Experts of a small language model.
Training: a variant of Adam for the experts, 5196 steps.
Below are experts of layer 4 (counted from 0) of a mixture-of-experts language model. Rows are named router (the router's row for the expert), up (a neuron's input weights, with its number) and show model dimensions 256-383. Each number is 500 + 50 x the weight over its row's rms, rounded and kept within 0 to 999. Numbers have three digits each.
Before each expert's rows: "comes after" lists some tokens at least twice as common just before its tokens as in all text; "mostly gets" lists some tokens that are sent to it at least half of the time. This comes from a sample of Wikipedia text that the model never trained on. Tokens count by the router's weight.

# expert 0
comes after: "\n", "-", " 1", " 2", "\"", " 3"
mostly gets: "-", ".", " (", "–", " \"", "/"
router:549472467509491530508539564411469557469481571483582442395530560465491538457349504473459468629515538482509470541506523417411461416608503479465501489436471600544598534459501518476468526455485578536480480554445550507539505451563473512453503474476543591526578471460511471583525474499550373415539495480547486537473410448407441575505503498457456444493535491457494490548533490404503522536435
up8:500480427478508484479563519416529552475513499550499552497573476460436478413500525510513426602466502499487596479453460509554440470485599409424450492519398577483477470428550553503472465444435513544535491474470467521515500478492428557458483525508508488426500428494459502516541567540478537547372496532688502453505552449463576490507537474510534558506483578538515579549449505496469538485439
up9:346469472477488569433528588488532553512513536507439527478602430485539421439584465472589552462565541509506408471472482458421508606499469496563488548485411613460487458419587497463544461507508484493439562499552596515424533521582523471495496564503564451464512432425490511463423515563596582405548556457474481510538449477459448519548488475519572507548529408421467472504519420404558448451509
up10:586496517475439399517494504465482592515411455586485519521578473483487421513440506520446476553488483522433511420506418504397420501515503433404524617449488579488499511591471388547408582406426601551597462565483489520521446540508529524426580439508469506426536488568560504513557508506439444492533443480535430551484521361586568504410497516471455491586498471482508564560500549526510494456525
up11:456439485473384463479526494476520467559532500492579486440577448489409427536459495500475539582565494513415520420477501407515544464472566439423629534490460444437504482417473503469487453514573464498542473520565532494399502528615511476561521456434479422397446460513473587508527456445530535448569506530524456421560515561375477537488460600538469508450532493522558553485559482529456561464481
up12:511489484468433539492419496348545443572451490514466494489510498520522499577558585450531378490476449533511584421572559559605479588573434476499429496473440536539514568438611554475525585553488488529529431531498477545501524618508522512469527486406428445433443525603447508494497546479562423488465506510465352532467558442480413652540471516595520446573549485487586494470526405546432448455549
up13:480574553435449574444582521531586511476471458548498443562587466470481457407425587541533523543481455532416483463485428460478499496520511431414581588498576525540473496524516458541506518445465466574552496554536455502485487573551531590491493490548473490479431516493517480383624528469510535535484492481484488457470567466596501493449471532527516444489489560397571536526464538470464384531503
up14:503444396476551473392564560342485531532567465450440507481442550417461542539488422434460520490487513498539507530489491546472547510568512513441526487419463442462530518379496450521400464539550464501542400430459497487541462527611586454560503530533503507531539578497450533461466576507508491508533440510459423527549496482506452481540512421440480473501545418537480538539403427511521498483452
up15:423554498481603532498495562456562517603395488458492524582580619562579620474461511447530455492514575469558504400456466458441494505519541495540471464492419536464470561477572549555444453488516497581508498556526562424489483486526574487523510500521498478464506518524508462436426522536572436471423519471461494509549409522549493462402477490475482462419516544439514569473510484527491562504457
up16:467468602501553463506454474566489554570458573478451554429472571517457462415426543453523441552470429550473501480439537483454518592458536474476419624425413492489487494535489578551475509521520519538468498524520544538504418590551537482575552412589456428542483516543466496495538473479468541460467476541546477482514538464585492516544594482475471501445434502478483636509471463472423541424463
up17:459454532497457475507462482509483527471475438454466570521599566526502518419492484525463447491564492468451497445518532500509551535515516442606469555448516418512425429442510533506496532528537516638529453456523494529456469494567576466460418488479402487542473544542436469463534563487602551427519483509587502493433482458453512539468546517480517489557533437425541499576539472478636473567496
up18:530428408569445430556496527481456541484525458488563440541485474428468504485498493577461472531561501478494464494506466475475421456568528505482537588450548554560468591502436540523388497493554400568556462613514511431483482458495588520510392489475505520524451451518543460599490490534558518486521438535495473454592458512545553504522449559494421432466550516446559497480468450575413455422480
up19:421451525409541505588426549559506407489419486491484560437545483488460555507580501400499444515517440459469438483479507505504537432509464479412535463515524540515562553367461503500467475504524533462444558605535477369504576474445459555418571565503477485516425482476517493508607426495584479530433511420441461421466501474444489488466423526604537468393540510425513622546473544414480468483492
up20:463450471433450578533528511500503491411456482624463413568452496467564480529515496467566424559514460412532418523450512450512522426457523481494426492539440531510451561634480510515448485522569490574481530495488519489494486419568471497683586514558436529478483523437527522532559482449475478547510497525444508424604522394506501609502638590617513517492568491553494479490484450442409599481465
up21:390469496593527474596528497456560534506448407463428538458492490423451409479590449563505581449520540550555471486472431371564500595493508486593488463499581595570556466490391521516617507535423457506482393581402573571531459422566520535495522554483542471537517479516455462380536459505499424452443495482508512514537484487477607453492575621526524506497553556527515477548414469514548480531495
up22:515533493515508529513475424490585494522538510599538453579545493441425497574579500467511496481439482438648548490567427581429535527482485487468505478503565508515452447585552404506535520527478566536581438407449453415496524441492433520475454493470529505526507390449577491543500497511560488518543489472572484477596517534466523530459525483530544507590453433426496581398521512520545545486523
up23:537467493489426448517530523461512434526420459497466471484444522515494505608475528457532485461473497493549507473475569477458448511504579494479478553491413535606536500566533495419651540497525451542458534527495533429507544485364413600468543578537481478428431407517510449519498394439619570497540500510439424492483440498486488649468500569537450437532506497506507599486538506537494482465505
up24:499507520580530448489488523543582594548568482501562643503564494545514473474482492491452450562571458468363422518533533552520376484552449477455554569574560406521477581501441492585448485504538503512497461479455495499487571527493472431534582492525418425496505555527494490434481501479470507419564452540488435400486437387523519552512568614411564523547474504508531391572494459544502532466546
up25:525474446470448490555595423500512538560482503540470573497488471500612595540449510473464535518508486473519419499489438532597551504585600444492527481473504418439589513515559536560541480481529508564600558438435539451430568449480378474503541497581555566539479456556486461466479407450438488485486519532492466489553504498458403568567509427498450391568499538602533469485520494586510453449476
up26:483540511480522515535556480562575529573498486528472440508521537412529446517456582541493471458435426487471440474547478528418467457495507475520471590475493517511471434495450513531489466541474497414550495558595495562584513450506402430641455501466451515498456483486454508526551480497464498501586470424485518557523557422508501550468526513497475518589528530409405542451480549489472467455430
up27:535433553469478530507499530476539484531611452516500485539467464449438553521433512524598495553550531420471518618458571591550461446528541471489387499469504421540556531522538457517381564580534448518473540435541454544547485523484466403484511460422387380467516431552510500451496506498496425584549441509376518461482493512467522559329487604528580512449516550453460546500545542495410581579492
up28:355362440564473475574458480468537548486455432503457543563578540493438491492450506506493481586476554501515430643489514470497415569545603528385504480521464479521515537486500442456549478533545420518510507546513457482566519459516407550467443456445517580438529562509435513491585471507572544556563463447499552557504503514426485586465551496446573561483506450443456582487505391430417420575518
up29:525513493537539486485502559452485568498459470600457482477520492504493442514524569525551509433450450436455546490532415496518462539559449513444567448515614481464381507523532483546544596513581548513529524534481518510608492474595486576406516537494426487449500463621499501503448445474544476372533517532428486533625498406517464552456533503607490515407492544498499557593513387531461443436559
up30:442425579516495535461553485480505588560571565515511511469472473523438465605499543415512540466399516428467565536466532454460507454423442554460443563546485498481545528543519394461492370466450509499489561390473543488519556546577492424464490610428556495487472440438437490532533429496500553484607456448474489479492510376544686528529542455533570493443471478495506507615423508431516474493627
up31:433460480469439542487493497500491563505410578511473504489490426555569522488544557511599499437527505530539622454488507376485498486475526497512419458477459460438421518471595549512443583516519516445540529505487459505462443413670479507494480555552562454469414481606514462522523420473532495493496561474475529456485463476444512511492501526610446524516500477521543629457533510452454539471435
up32:526491485510471456448422408556505475524402536501483461583511540514440494567470571467467478511498556461473547540557564551538516546467551498554569561427583450513493499444544474432460500514570480525489444537526488562441480542599476519498540471348508482442438512509488442508530506508496536514511600505456358515466489451506532584475518566538427445422577532540500578498533403538524521486470
up33:540551443442491495468540534477531525516437451418456539507494484449541609468576472482559501363512494532532585525565529519507542569542483475484445637431558535487531581451490539546491467530516376481461534474495436476524529430468560470625501564472453513495588514550475574480477514555514452465550509589539393505527489416506475524500530541557540534512495460484493544528547346524383489454519
up34:514502514451547546458496472516537440411554420587501576478569442433498538425528479554564499538488397457452487453514525442522568440605439538500495529338508358530459591577470383536463531452559476495541501506523505524523526581528509528450499541539521515499476459522583446509564420553586579537447624486508415474572530472514515542519444496490526480516486469454565515459587498479454519520494
up35:470433477449482426462502601466477517519358454442438509485530550499477403459552551476545514516485480447527430387525507485466467518578486474459495482453453468471435565508496390514468512513449495556570538554526577532540575465558585523418494526566492511452444460538486408465549511574545591445632526559468482486521437501451547441454405564481424571441520478429529518493493499492379475514481
up36:547492461515545513494475536555465525535360465544479460452585509381398407369523462477566470530488560521471589473497446393478452559542448473504539519449511482577482545613520572485463464480604527459657509592498564425507423515502458526509427469466481511424524529540564531503600514510536470517467533489599498441487528491475531562443534491480523524523479497485479545480512463565467565500520
up37:464476494450481531473541523488460486490617461514463539481585444491473538538487432444496474462513586576418481472412549532507407523429498500501513431447554510422456481561476502495525498465536447492442459452515476466521416483546478556550428537570519509512498427479516534503535463452456549569513505481458444564485495544428530478377570543461393432413488457479456593517466456572484527518544
up38:378542462484447492405590561472489496423575418554405530495528439421535518469511554485481544518482465455502468598548551535475439510533502601438471535395543577522474564460506467555453676443602442522527477552428552447480489539461536545470573436541393479385394541444441518496482474481500525562533507488473437497446497513485573501471608551512495467498466522492619525529536414558436547476590
up39:482473501550503500423423449569529594558452459587468568486500520495475558547474521546471489445498492426560547427482442561433470616495431511552397497400554433407425481471518359456480501534459517496465424434495425599505464453465460502464501456511573487422529550374499501426406482531435469501522543560422470562424464501421533506560590467502513457519450512526547568518532526513423563465535
up40:519533508533431480480512470533522485478562518537540445531544473475492520515541449466480431510499476485521434458413436499482490553469474371481481508361455424363475469464454462462405516412478522543411469510483486515496597570502446532474548428484475533429504530461439398514516511545560498474532534453428518588486553394480548514487486536493551476506542498510588556439555510543573582527462
up41:408512478473529475445524564497536524487452529477454494459459488483511527532585482549495522585491520522493512543491470420410462586415411564436530474518495556481513561523558568452483509546510488534473554503480505356522512477610601456539456483440535491539537528517572528583576423544556505389515513589551459510508507514515516514530428483550503513516416349517537506477470528536505400472474

# expert 2
comes after: " |", ".", "|", ")", " co", "^"
mostly gets: "\n", "  ", "'", "^", "nt", "ist"
router:604469485563453488436478585441508535578484514518447499514584491491446571500361477512525471625474483546518524475466441517477527548614533438400460488440544491493492590523496472558409584517526517523522497535507454586494490450534482529590495421460508659476545542457573488470489496506537466518530559476596411487512431546528396529501482544523435467463494454430530462468526492508592436497480
up9:578414428580424486493463422452487486553539526532532443470459560520506384424456460466391393563507549452488536545509415516511549510481541457467466405469471495491516572492573472564488557498532482477573502575443532458503566529530478485476512540524476607517525381558531521541552404470561479568544491480532497440451539486494469439522443457437412466454516527416447532488515475601425517504580
up10:514431438559540414564575497463443507558586548464515580440453511411501543561469472576541504574594395461469502440489440477483534516570483518501520484440463456600444530481560533497461480569582567558506441423554433393614439481474508458471547532505495594515525444496467452526445487494450525527483532461551515477484516509411513526523622465456570474463509507426554545515459528596481430477429
up11:498521468467454505465554575546519557667534426517443561503550566555503408478526521507506459562428507458491470423488471461486473477449606438427423569531488426559527518418577498524464504501449553447537471507507509544545531546553505499528417519462506569395525467389505449475455531539588495482434543522515463404539514401501475543456456532456457484546460459483439499538457490515437524486460
up12:435523593499458495462558511449633561463509447466470476480487576509510515461579380424594542470547471538487467466515460375461502573506532519519524470496461504453440534572622504507397488570574478482541495547513423409469422530509474513426501526538567523434498506557508454512434503479503494457418418546467514499542474441470522554395478460548409577392523431507513583487457399576431514551540
up13:552489517535486461403475512457491502564473423477491575458628547509449605503525386486494422486565512517441535474507518512519492480532525491482502559480561530470525458533522460394416552531504457501491481537524543519576494536566418545517436420474434513426459478514489525539546498442495437467415532533564479392557490521389462506467570544450458489481472513472554529465490570557452538452477
up14:503510469535468519476563475446507536474473578530481406499464489516477543484524632491449441491448561423538502461563412459515389471541535526602496563565493410450507452467473469456488563340416469487567476568523407521469499584487503534348573563567520520541463455494556538586521514504496551485629532502378461556493576454467465492523475536486526476562442448460551457501532455540502505550447
up15:533533442513543568539475549411406517533572520487585511522445538483512519526428588442527459454487532551498544552522561515468514450498472538405480493453453568536530467367553540573411541496519446480486542553449573434551597470490503532539541561454473450461520454461512447425405401432531481430542516478493510556564453447571495444508534460515428502473486508467432543469620437587478534536478
up16:440434524503458541493515617476552555507484457495511484444582580421514528515573564447539467457533477580372537578524477539493551440542478492493460433515476541566542585545586579541551549553485513589559485463444513437465490540507543474530437521469476408461522457416489477481590487452511451500483395454454481520553558537539494519528539437471409529561525525489445482447540480417452508433486
up17:505466469545469546560511484471558615511508513491552464472522539495546512434422533569478435422513512523544456481399545441402534433542419441460452522490500551468480473495476491572521397635458558501438485504485493579459556520535498445472545587511442448510597471521436487543516496569532508493461564607574540411445452452491510457542516481540392482581543493548478519592472499446535539456483
up18:513501477467564476479447533444513446495563564590513496444502485481509621489338466492480412499497522525435484597405458438472514438455513495472463558461472443509537588442552582491472427462522513564527490423432393500505487565530514463420423507489434477521519553447525380476530526454510489461471513500540552533448506502444596567555562561516491511463526564543516596445485446539489495510486
up19:524567443424524544474523505573457555480403477512527516526534674413437501524525419381500521531472515465508468500555491533465547461610564509494513436510499523493463554532535515562409410536461399515427506522484467521483442538548524527512527518486521483434525446524482548448454489463518487533543456556418533375525481426580467473497573504656549461449509528468513531505554405562460570522515
up20:519532449480514494571500504485564453492492506590433549487539590549581503475591418531485498554506464458417498417477369444469427573495501469475567486467557482542584516548477524459543514516460480527447490481582483465450616534545465514501572537533479593530542556428534507508512507513482545520461536519627469503423503371502535461453560524461398544475468536388442505491497387564531484509517
up21:430544450519501502508523511506607490550428491516480539483548527510423476456529499446463472536505529437505572487460575523515484501461652567451619323482535465458482592528548480515400558559471495503514393513567508562497470596574478494466498507541454452525526511465425475519501561507441515458496476529473447451578445451447488487492524481475484455509552454491457453511557540442474525515515
up22:507442508569581447527534527486501616577415499512440431527470530519383462421600535397466536682523527486482470460539420471461489472530494564579424489371554465441519469542518540537470521488563486532485424462472490574516459555473530517533533497525517511495548487396505560557424468483436459496540518576499492461513588425393476461581542526445528562514560397409518528542533586430487490454488
up23:495493512537486445433471445555487565439578578451546525476419497390456498566452551509537463442559528523457429540506499444426545536520408481470431500527624519535495553481446470469489472481555540558515455544407524476414520528558476495373470479439543446456531457439454536490550554511554450550529518559575448524460439495500454486557472466474419442380471521525513502506488419430467534482486
up24:528563452468515489537452554484558580543518490546464553546555509432495551519522533364630465513370529449563508485501460537489491391486498446494474573396471565458501542459586490426497526447475524489438592543462489504537516556514520576516501514512512510443452551565501532455580433502538478486459404574441508528513496453469510536552504429496498481524505472538401527447530563480413503520560
up25:472500532461444523525495489489553535502544381513481479513527439479513518449503491450454465557499510498442458404498456455476440483580556499526441426482495542585474438491464497484603354522564512504522443517447450506589523471525594511439445477573450458529557519496559451439564490598613417480460549543499498549562511568408633458465475486446494456534596516496446503524465434456501552461410
up26:560405490484490472533471570514537495561457485571452492522547596475383522488571537438540410474504605366468416556438487448531487529578521488508416555495546432429553530466527472580564467451524552453494428620514407495498531445477450517471529558506577495441582471568580357462498548587494485412472438529532494512519558484570507559408468469494460459504560520409427465574518512438532493545390
up27:545462471456478549451435479468516569488458577406581615546445478445467522512455502497521466499519482579606541477550434528463470573532570520339489483541561602548534503414463484511478592595479514440487519586545500550442549587547528510499526366386555492489507482574535533465521452503483453505583510456450458436538448528497457459495504497482472432485499414471510607534490479596490575506492
up28:494472520575445483477443447519514512534484424586427566449531480451490617575524543448563523550476485373488514477536429367519389396487522449461544590430465447514558443537496514456528503445505529507484541499518415433461475482470559449487489544620523532501450527612550488558564477555509542463411549458533392544443482425493461479486491524429549434545498573408530536468467524590544483554539
up29:550577580472525513529468508509546526507552400525560620513518510475415569493478459445485439628506536455546395498504538523409460521527516504494588548474405524429516503516495480542484483489510476492548402562548533490562542503505424452538602557541510502487505475578470434481532510500545562550524419457466538428564528460483539491477475518480495477565543507427443468514527572386510524483493
up30:408418541542513506501459471486545511452491372526453366453459504412525491454435425550446442513486441536479483414558474456533449456467558481456589550442584551480516564523504501480493600629510539568575489597466471468530451476595465591468478572516537545497474510498489513496562534583576592457466543588434496425528463498478579511540487532550480484510557580526515417497543428600550582487433
up31:522538573474506446461514501483541566556526423504434497518462535579521516486487448467512427475463533494334571537529508418481468523486559476463483479480475557460567463466575498462503466470453542444522437510557493415490524490483456430534529482431472482451456466591397445447542460459514520486483432404553420524460459459493627577431504540531424468530561546530506506485547421584546490527449
up32:539471443501478463441548573485472544519493467478466496495562551379512422491538500476518492503513570498604457592518504416449438676568446482475479457527445508527591518493562546618478550545532509474461518486622554583524599553512555508475483550429511526446448502481548568512443484510480520444461436522476456512594477497479452472506477543536472469511513519507425435594443419438495528486475
up33:610548503549503493423479469545510535492525556513548515424554518437519447458519475511521453379416472507509487494395471553440515442462475457488579512460597583523460536458464460458507463509578441609479443549425494547544550454565463488465443526482521536451493439525550457449592512530473425530470478536482451424558507446367549519596486499571430486473518431502475508542498537467510517480404
up34:564431416441440502505550606465637541583472473477467455468523525470487465504460452486489519552548566607409521570485494510451516522536472439544536448397596597449433412450465489628518471520523504577450511592556511501482447521461570504457450552496484448470483525386548517443550525531530481517561534462468465579448473481538464509492525502439559484442715526449519504533500491549541478436554
up35:430527528488493492449535527485513507567490472455632489489582540433430492527437423452452557508486497473485462614556426517315476583520510523490545549401542506513544473443496576493484606494539494528465551505497485511425378432540517527584510505421439523485499509480476452444540535492514506549494462508568544606501520496518484616347540487385414545455460563460483528494529456443569518549555
up36:478510471589581504551517479504496428587529466442484600515553505458470552599522509494469485587602549481509435568534538460516439553542546442581496509440495537542457423517487496482454529377501455581580402506604571489530576543565533568461511473532512518566503516498500463541510471508507549500532479524501512333534515510468497462584483502558472469447485428511561514479467445478412510504391
up37:440368521515555474523480559444548519501532523518534485478553617503485509515559529539430552462438490543376582471470518497467462396534465444510567471453497580460438459390583589581487481533521492566408458493517557518524558478567506462531505333563551451552517497483498522558532332434541542368451496427524459497571529489412517523569568432528485492425610440463449542543442406515462532530544
up38:465550443490551502500500490465511515556457403528520554500521458498485506417490499563487540489507517437535485485399467497584551529507471521464504541508448501541464489470601458480571464469518525553580426546491549514519490465562519513394629501569506534439467504534502434426558534431448527423514518518493491475500538460574520517357546359550490480504463551418476582577609476449505576542434
up39:557331521571526544518479494450533469501392453499508521501475580499436468550488526525446402490487416534475494499505548473494503491548499517446480603430550444422504507522478539546412510425614464538492483482477390592590466518506363553567554493501428569436517482636534529530511488606543439463549493484578503514496500463489509530527615556489574516522604471495544591540511511507435500440548
up40:498430515572512487519510509527615580565475507459464389526579419515492451482491489497415551525568549442416376510544478461537428588525439473539542506529456507482476465439481503471559532546503472403611367506462524573492504544555533502470480545532460509510504444564571421493478469427549486467427533443543529449539537526471582542540525477527501561485481419471434533499580524629511510444496
up41:538481491506450464353475496554605570567470400620444481427601416426455426547422567519489463487497480432451462464464485455504506551574587476484456536470507504503472436538482472547436507521520459548495379569474515524518550481521483547564549533573522409547449514500556447489480433478497477511429496579517412431540501428518526465455419480531455533502515488490393505553526532505475543466432
up42:528449433501515531557477510490614491414508491535466555520579446522485526462544528508534512569464512516500529502480470459505546493555529523463451544498516515468464461511402478600544562458481452485513466544448510548626536480565588537543402488540510459511492445514562563465469483473510468463470489491550440403557561445533499517440522548432550386481514584510409449608484429478433525617501

# expert 6
comes after: " |", "|", ";", "–", ":", " ("
mostly gets: " 0", " 2", " 3", " 1", " 6", " 4"
router:496490453467529397396533577450476545464460525492494484558571486481398459457510498391562465481437532564420481541552514507460386494570511510547527491469519580573494521537596519513570476451508414527552536476537459418484413525549443491494499530452523477494533465536561525579493336493507456374513528515524529507562513492478535521561546519583470473494435414467508498521574496451470544492478
up8:509552542627496413442528486497471595527355469570447489440537500496463598452418523425524521539429514554551544513506482506424457397535495523428448562525519513474584544488543490500535502560514456540581439550411551542464532477473376578491525404416591571471477535366481418484514480537548493517575416486479504520484496444531569499539501544473517503479510584458527533474606500556442451500453
up9:537465545467397385413567486536541562500438446564565477481545457496531511521507502449424515535498468469435484571460541509461496461587472478493554463537496572505487481382522466459530506537503517500506491481491406442427676462567476444524511453421591520514586455418497515474484489492546523518442467450525505420505466486475487482457534444522555467472591408548599563535501510579480452431395
up10:539574513496480533481490467469665530413348418465477433443498453508487521521490525487516485547441510563487593507509483461558473507515517548531617415485473477479423625554435517487462546451526487427501547497528442504501492511610497497495612506426506506414464518488552436572480561516547483503528544516379500371509413465502487500555584441584560472562549530520485545556536467486476531461557
up11:519562487516565433551601528559507512554543488478513548511555609589531525457437460524509468458601554429495499470434489507444493464556541404536393570467515463504542477521473540492485420481545561545416526499517611517488458450608468578492479563423536542529530503552497590463446516593599456528561569476468535501573498593510472500498526481487455487547529456432466514602459513559537549505444
up12:464473487595545587564456522492468521485504477533392495521525460472510403504491507498504472567538437461560445510557473469532494561604497482465506551501586489489399588480469493522464562442516380546498470520582490491540473548531535485532472561516473557506442440532551484462611582477514516485424512403482453424529511356475509465542563542467448527423487471400466490498480411539539455478379
up13:502467499471525569468545474472501486541433553432479489510521404500474572434496529478511478535505566461524539506518521558552423485542462462481421536480565551548503526447520507486480613505594512521465367543509534518583526560534482580373425459444512458546516500561459461512538540496577479543437523435449497441470559441498491483388463372563546471445634499429574525484434405491536459446490
up14:489425492523539481498532580500559422521358542556505551456563471482500501510497541477383516529507613494441477472473556559448449577487474465454552481512476519457453586459577512486438568519632550480399479514494408465516556476504468557479551509584452489492542486459588456574514414462561552508552622435470505489460540463566570538437558426559545460527560576479508513452555474532521507470511
up15:426476491584606508606463418527607394541525463562554494496549569469499548451487534505455414466565502468438513493516459567535446400472557512588476493478433538462433498597445478540568542523497521584476473447506496494518479497550523537502488461594533512590436532465550479570515480533470466513523430448577465466479504478544460529532562520472420474550492478464417508394480467509525577533536
up16:494496590480519478452572619445497432592597472568477531439507500479504482516468551351506478548515563537446449535487519497477504499597571603462425521439519583496585468422469462557513457458450502563427499534542461511497470543462516507541549503561441507427552413610470415492543481513576527568601446508567455523471530472476510481464619523443522539473489472475509459381482508539497562523476
up17:512452511526508474490576433409531475598427466504460495447429511541504487507517481498418558513543508422462531530587435394542436532489498497618442532483498611427622568519459519443450495454536455423479467464598483452545448520520460471469526422532519510468522437484492507463400520496546500505580498514477551583541454477531478428481507575512414474388586487438468490493418422427488447495448
up18:459453482473565494477611587506396541551606539539470555447492492531462531483551475539468484488677445506493465517474523512498571461506505458489513605546481433517432516506536509470460500419530531567565421469617414486525537461543534479487427534541509562468632519614482544437552553530519478485498426472574483462464475553484491558620516541607348531459521507502519517494421477419423499492483
up19:465481499490497478522612525473584510505484530570457489481552464534482445449560477435488391435529357499439432477489499546617438509554496449469439613429508586425485587572507441517492458500514426530460482446524460488490501547517464473533544451545537432584512525461531540546565442565516500566501524502480479379555533479492487471495597448535577496473472467552469649404482449578477509509441
up20:459491523477545569511541418486490492511442462529493504490498444495481477493465484449488549528476541513520439457500406489535423469533498531526419489475468466454556538447536542404486505501525464503506413622478583490566433579548450503511524485453457514435523466540531479495528514483524535471509539581485551487514406447526494500472539469538455464499500599454589485537394409477432439588538
up21:460567456424483541491485506533492525514410550543533538397466504540485475506512485543374568510542501500475468428545457490523557420546584482371442396492549537434549572494393472500520533513435505574457483441516369484586570478491454509511500532541437535474477497391471525457451566489473498444436519527476495484514490529576549517552513599525485513518453453475540537490463434631467484583532
up22:538474447539571434476518423525533573452560520511467437496434381498526562494471506508436450512534476431480492585459474441519484623478490566473562488466441498418562508495531467424583470413466462515455525530366522469510450574551495467524479557502518498530489545547442563522571510573499568481429502493506482502565436520395483534531490513579562541524479425375384539511437395540455452523483
up23:432443436582448533571609494521510556538422400583516628561534483513512507427541549465438494456461488462444512504522510544547474554540475473586411547453511634523472480585588552536590572488534407390437566439506470470432523513563480486465493496464486442436489524472536462460479416609549472491497529481552501435421548503500453507426552475504501553484535547515487483518548417467482462483444
up24:522510488501466457529554456488554516542405503583448423548548559487469489460534397450556499536511403495495539524415463577532451436553465481541560474530443550552471505513513473465553457495522496505441487493464504524474502490454512532498573444539548559445547450451539517450525507443594440608514530480471479429551508497545409544427490460473560446470506548538575520519486466465471544498484
up25:498465321505509451447545539494570573493474498523468582493509481452555616548567582559476503457541525430472503531510450513497459476511494512521472530486452442414524479567524526549517573530473520566377586519451473483585641493489497464504591482454432401475511557486503516495456527495557523415500403539537451500461488466557483566470583442464460523480617529459548528499509459459500625505527
up26:463423483538480526484496581464560591505461538439383558481445435418538518531537545466529479492477431471439505572473572485531562492492501506434540574490435462419592545564513552495525533528427520539454470535484516507493518575525473460528538500493433452538517442478554506633439459452451451501514470533463501495627404491501554461451520523483566573487487448524505599469460425499446576535497
up27:479463467448544499356524534528452463495449492537552504526469469513469549501518493553500548495418508407553527465495480517522558483546510542467422488484475483484471467546462682539508501541481431502595513591479494498517552509574533491527449544475496524357510503479520523482489443510495459449481521479496508468419542492498564470576506457498485450460538539511465503537532460537436479503461
up28:514504526479509391435491489479530576568574495617457516466552560529503506503476452483434461477545524495499388468472467519550549577492492353495527520441466529506490496450581557475476469523472455632569502518525418490471480483442491422448469466423502542569428400505532530482582465523600509538500427563452532453443431389458500489493600537502558525528514503459568536663465526525397499541441
up29:564460524460489389502503549484498501536456482524481522480511452431505511469523505404458522474476555509388513543536512518491445460563464438510606526476585579493562564555541415555507493585506534441430466456491446487440556516477462522472579439507493409526503496450548508563570387446503461496549575533416520469475482487399456447488537473539570569455443512474485565525517560534473539506522
up30:595492537520548498487402460458528549458566439489442490592437475565526514503430449562492478534497476480496518513457493550498482540561484522428595526385480524574446494409494484492565594565438499558518526486408516486478472475562520577466560496526519480530425375590488476536540460530510532531444498556542444523441407471564448577511463474528518515453483495436597568451465487398497438473427
up31:479476522455531475542506617420518461496566436565481588476550458469534555391407610467542485484486441535477586461457575489439546381541455364455555511522477405501536504511507525565465496519448481533569480561557487547493503555490443483437593415547415549375497436511475455542419432442483483516482520552451512449536502481472451638467605549448549446548516484544566524435513406562462535538451
up32:477494432450477475491529572452536536536422440580513490445542429570525475476508365535539496538511602488486506513509489481396445482558471425511516491513495449396572559490476500457485503566468481470530545469554500566476565430593549486499516482533440548423452537514500600486465543564550482496544522533557447469526512488446348508472538588509389366560482453464535485442495528442400535544516
up33:459540549421546534451535487434453546497392439484492569567521496482487487434514513499469448532586550583525476469515541446531525504517463460489483533490494495457486451463479573517404524453519555452498522531441482523510445531549537443532490454562453479512531462530531432548407440577544493505490487447554518461487557518509501600517544557404483572410514485531514490502591484526564583557547
up34:473530500482455473435440459540669517400523459585441443542573520523464602503410469470464518487479425568490549520451500560431434389581414492485470534456511491420528504538490350491513379538538491552511526528428432440487464434490413505533531552446505517434548487470526474548447414559515526499519412509478507535514471386585517488437542461537529461510466541457481568524496441529466461457577
up35:397569452498495502537514537415483531437596558502549524506491404512479547604482590458541474491463481452509520583433491458451491485508344518452414515518577591457499459442543537498560508494494515409481527473450552498500534456431418463478500502485456511450491533516474448501513424400507434487452404578535457420443457569374469527431548518543560486537552411480611502474584581587446525447491
up36:450426439524481495516476514435525476514570417418505492402516565548599462454486550507464483510480446470546494526484434501561381517529515420535444426482421590446562506512531490555513539489500559497523447529526502576575549467484566584540475519424540479419519484468498441470521564522615430418456544530516447496378519481453523479543523496573463421463508421509419572502513447671424512479545
up37:502417484446585479454495510497559520535508426541515507469515504472506430491505605504594473527552511409510526451491538556594468548517534510543460563520555513540539491471559472514514571485588577586532475608565493492508525526590489527500491494578472498435451515515468441524466433454636517544453477524492542470526520433529567526548566569600490514556472573471601522457549464456486483480449
up38:477497541548532454455509487415504468507427544560570522406503467582519496441602557569549493455413549469392568495548472492436451414540492574527340408438498546498520489531440539495443556541515428537491485489531492491481484512542515546492555519498484449475504547491546404562465514520481501480427588570600513581527438498535557579501497511400544482518509475468554536402611521487471499429459
up39:432490475415502409520528420531465463454512506547469430455450472443495517458487476589472568540470429496460452428463449539472498544518545453383444490501525466612521526528519505527499573507502491600512500514487497492611498547472562527496478540482509448462486465436454473481483524546605515466489542567504492433469401533519440572423470424530510511451545603459542538591560534471552435558506
up40:475423471401550536380496512407576496568399463513454599498527544577584422527412539516450487553537497451482479495568504567451546383527519469536535478512547479516450495483527500474420485505474420474522505486536528458449545531545438447524517546557470436475503574437466438518428458535533529528505542494590486407559517440494527510516432548540535481558502517491338522434472480474437528548450
up41:391445462484513481539530474545580488505446507449468440473529483476531454519453569476380514526535518504554505463576534506519445478573576513481544500515587482445612549458531409451466496495607495441530440501446420518499464474530448525499506493549447473428491489467486543542508427507594564600426508504460472479477496435511492483583577510468478466503581427448493514513507531505488498434497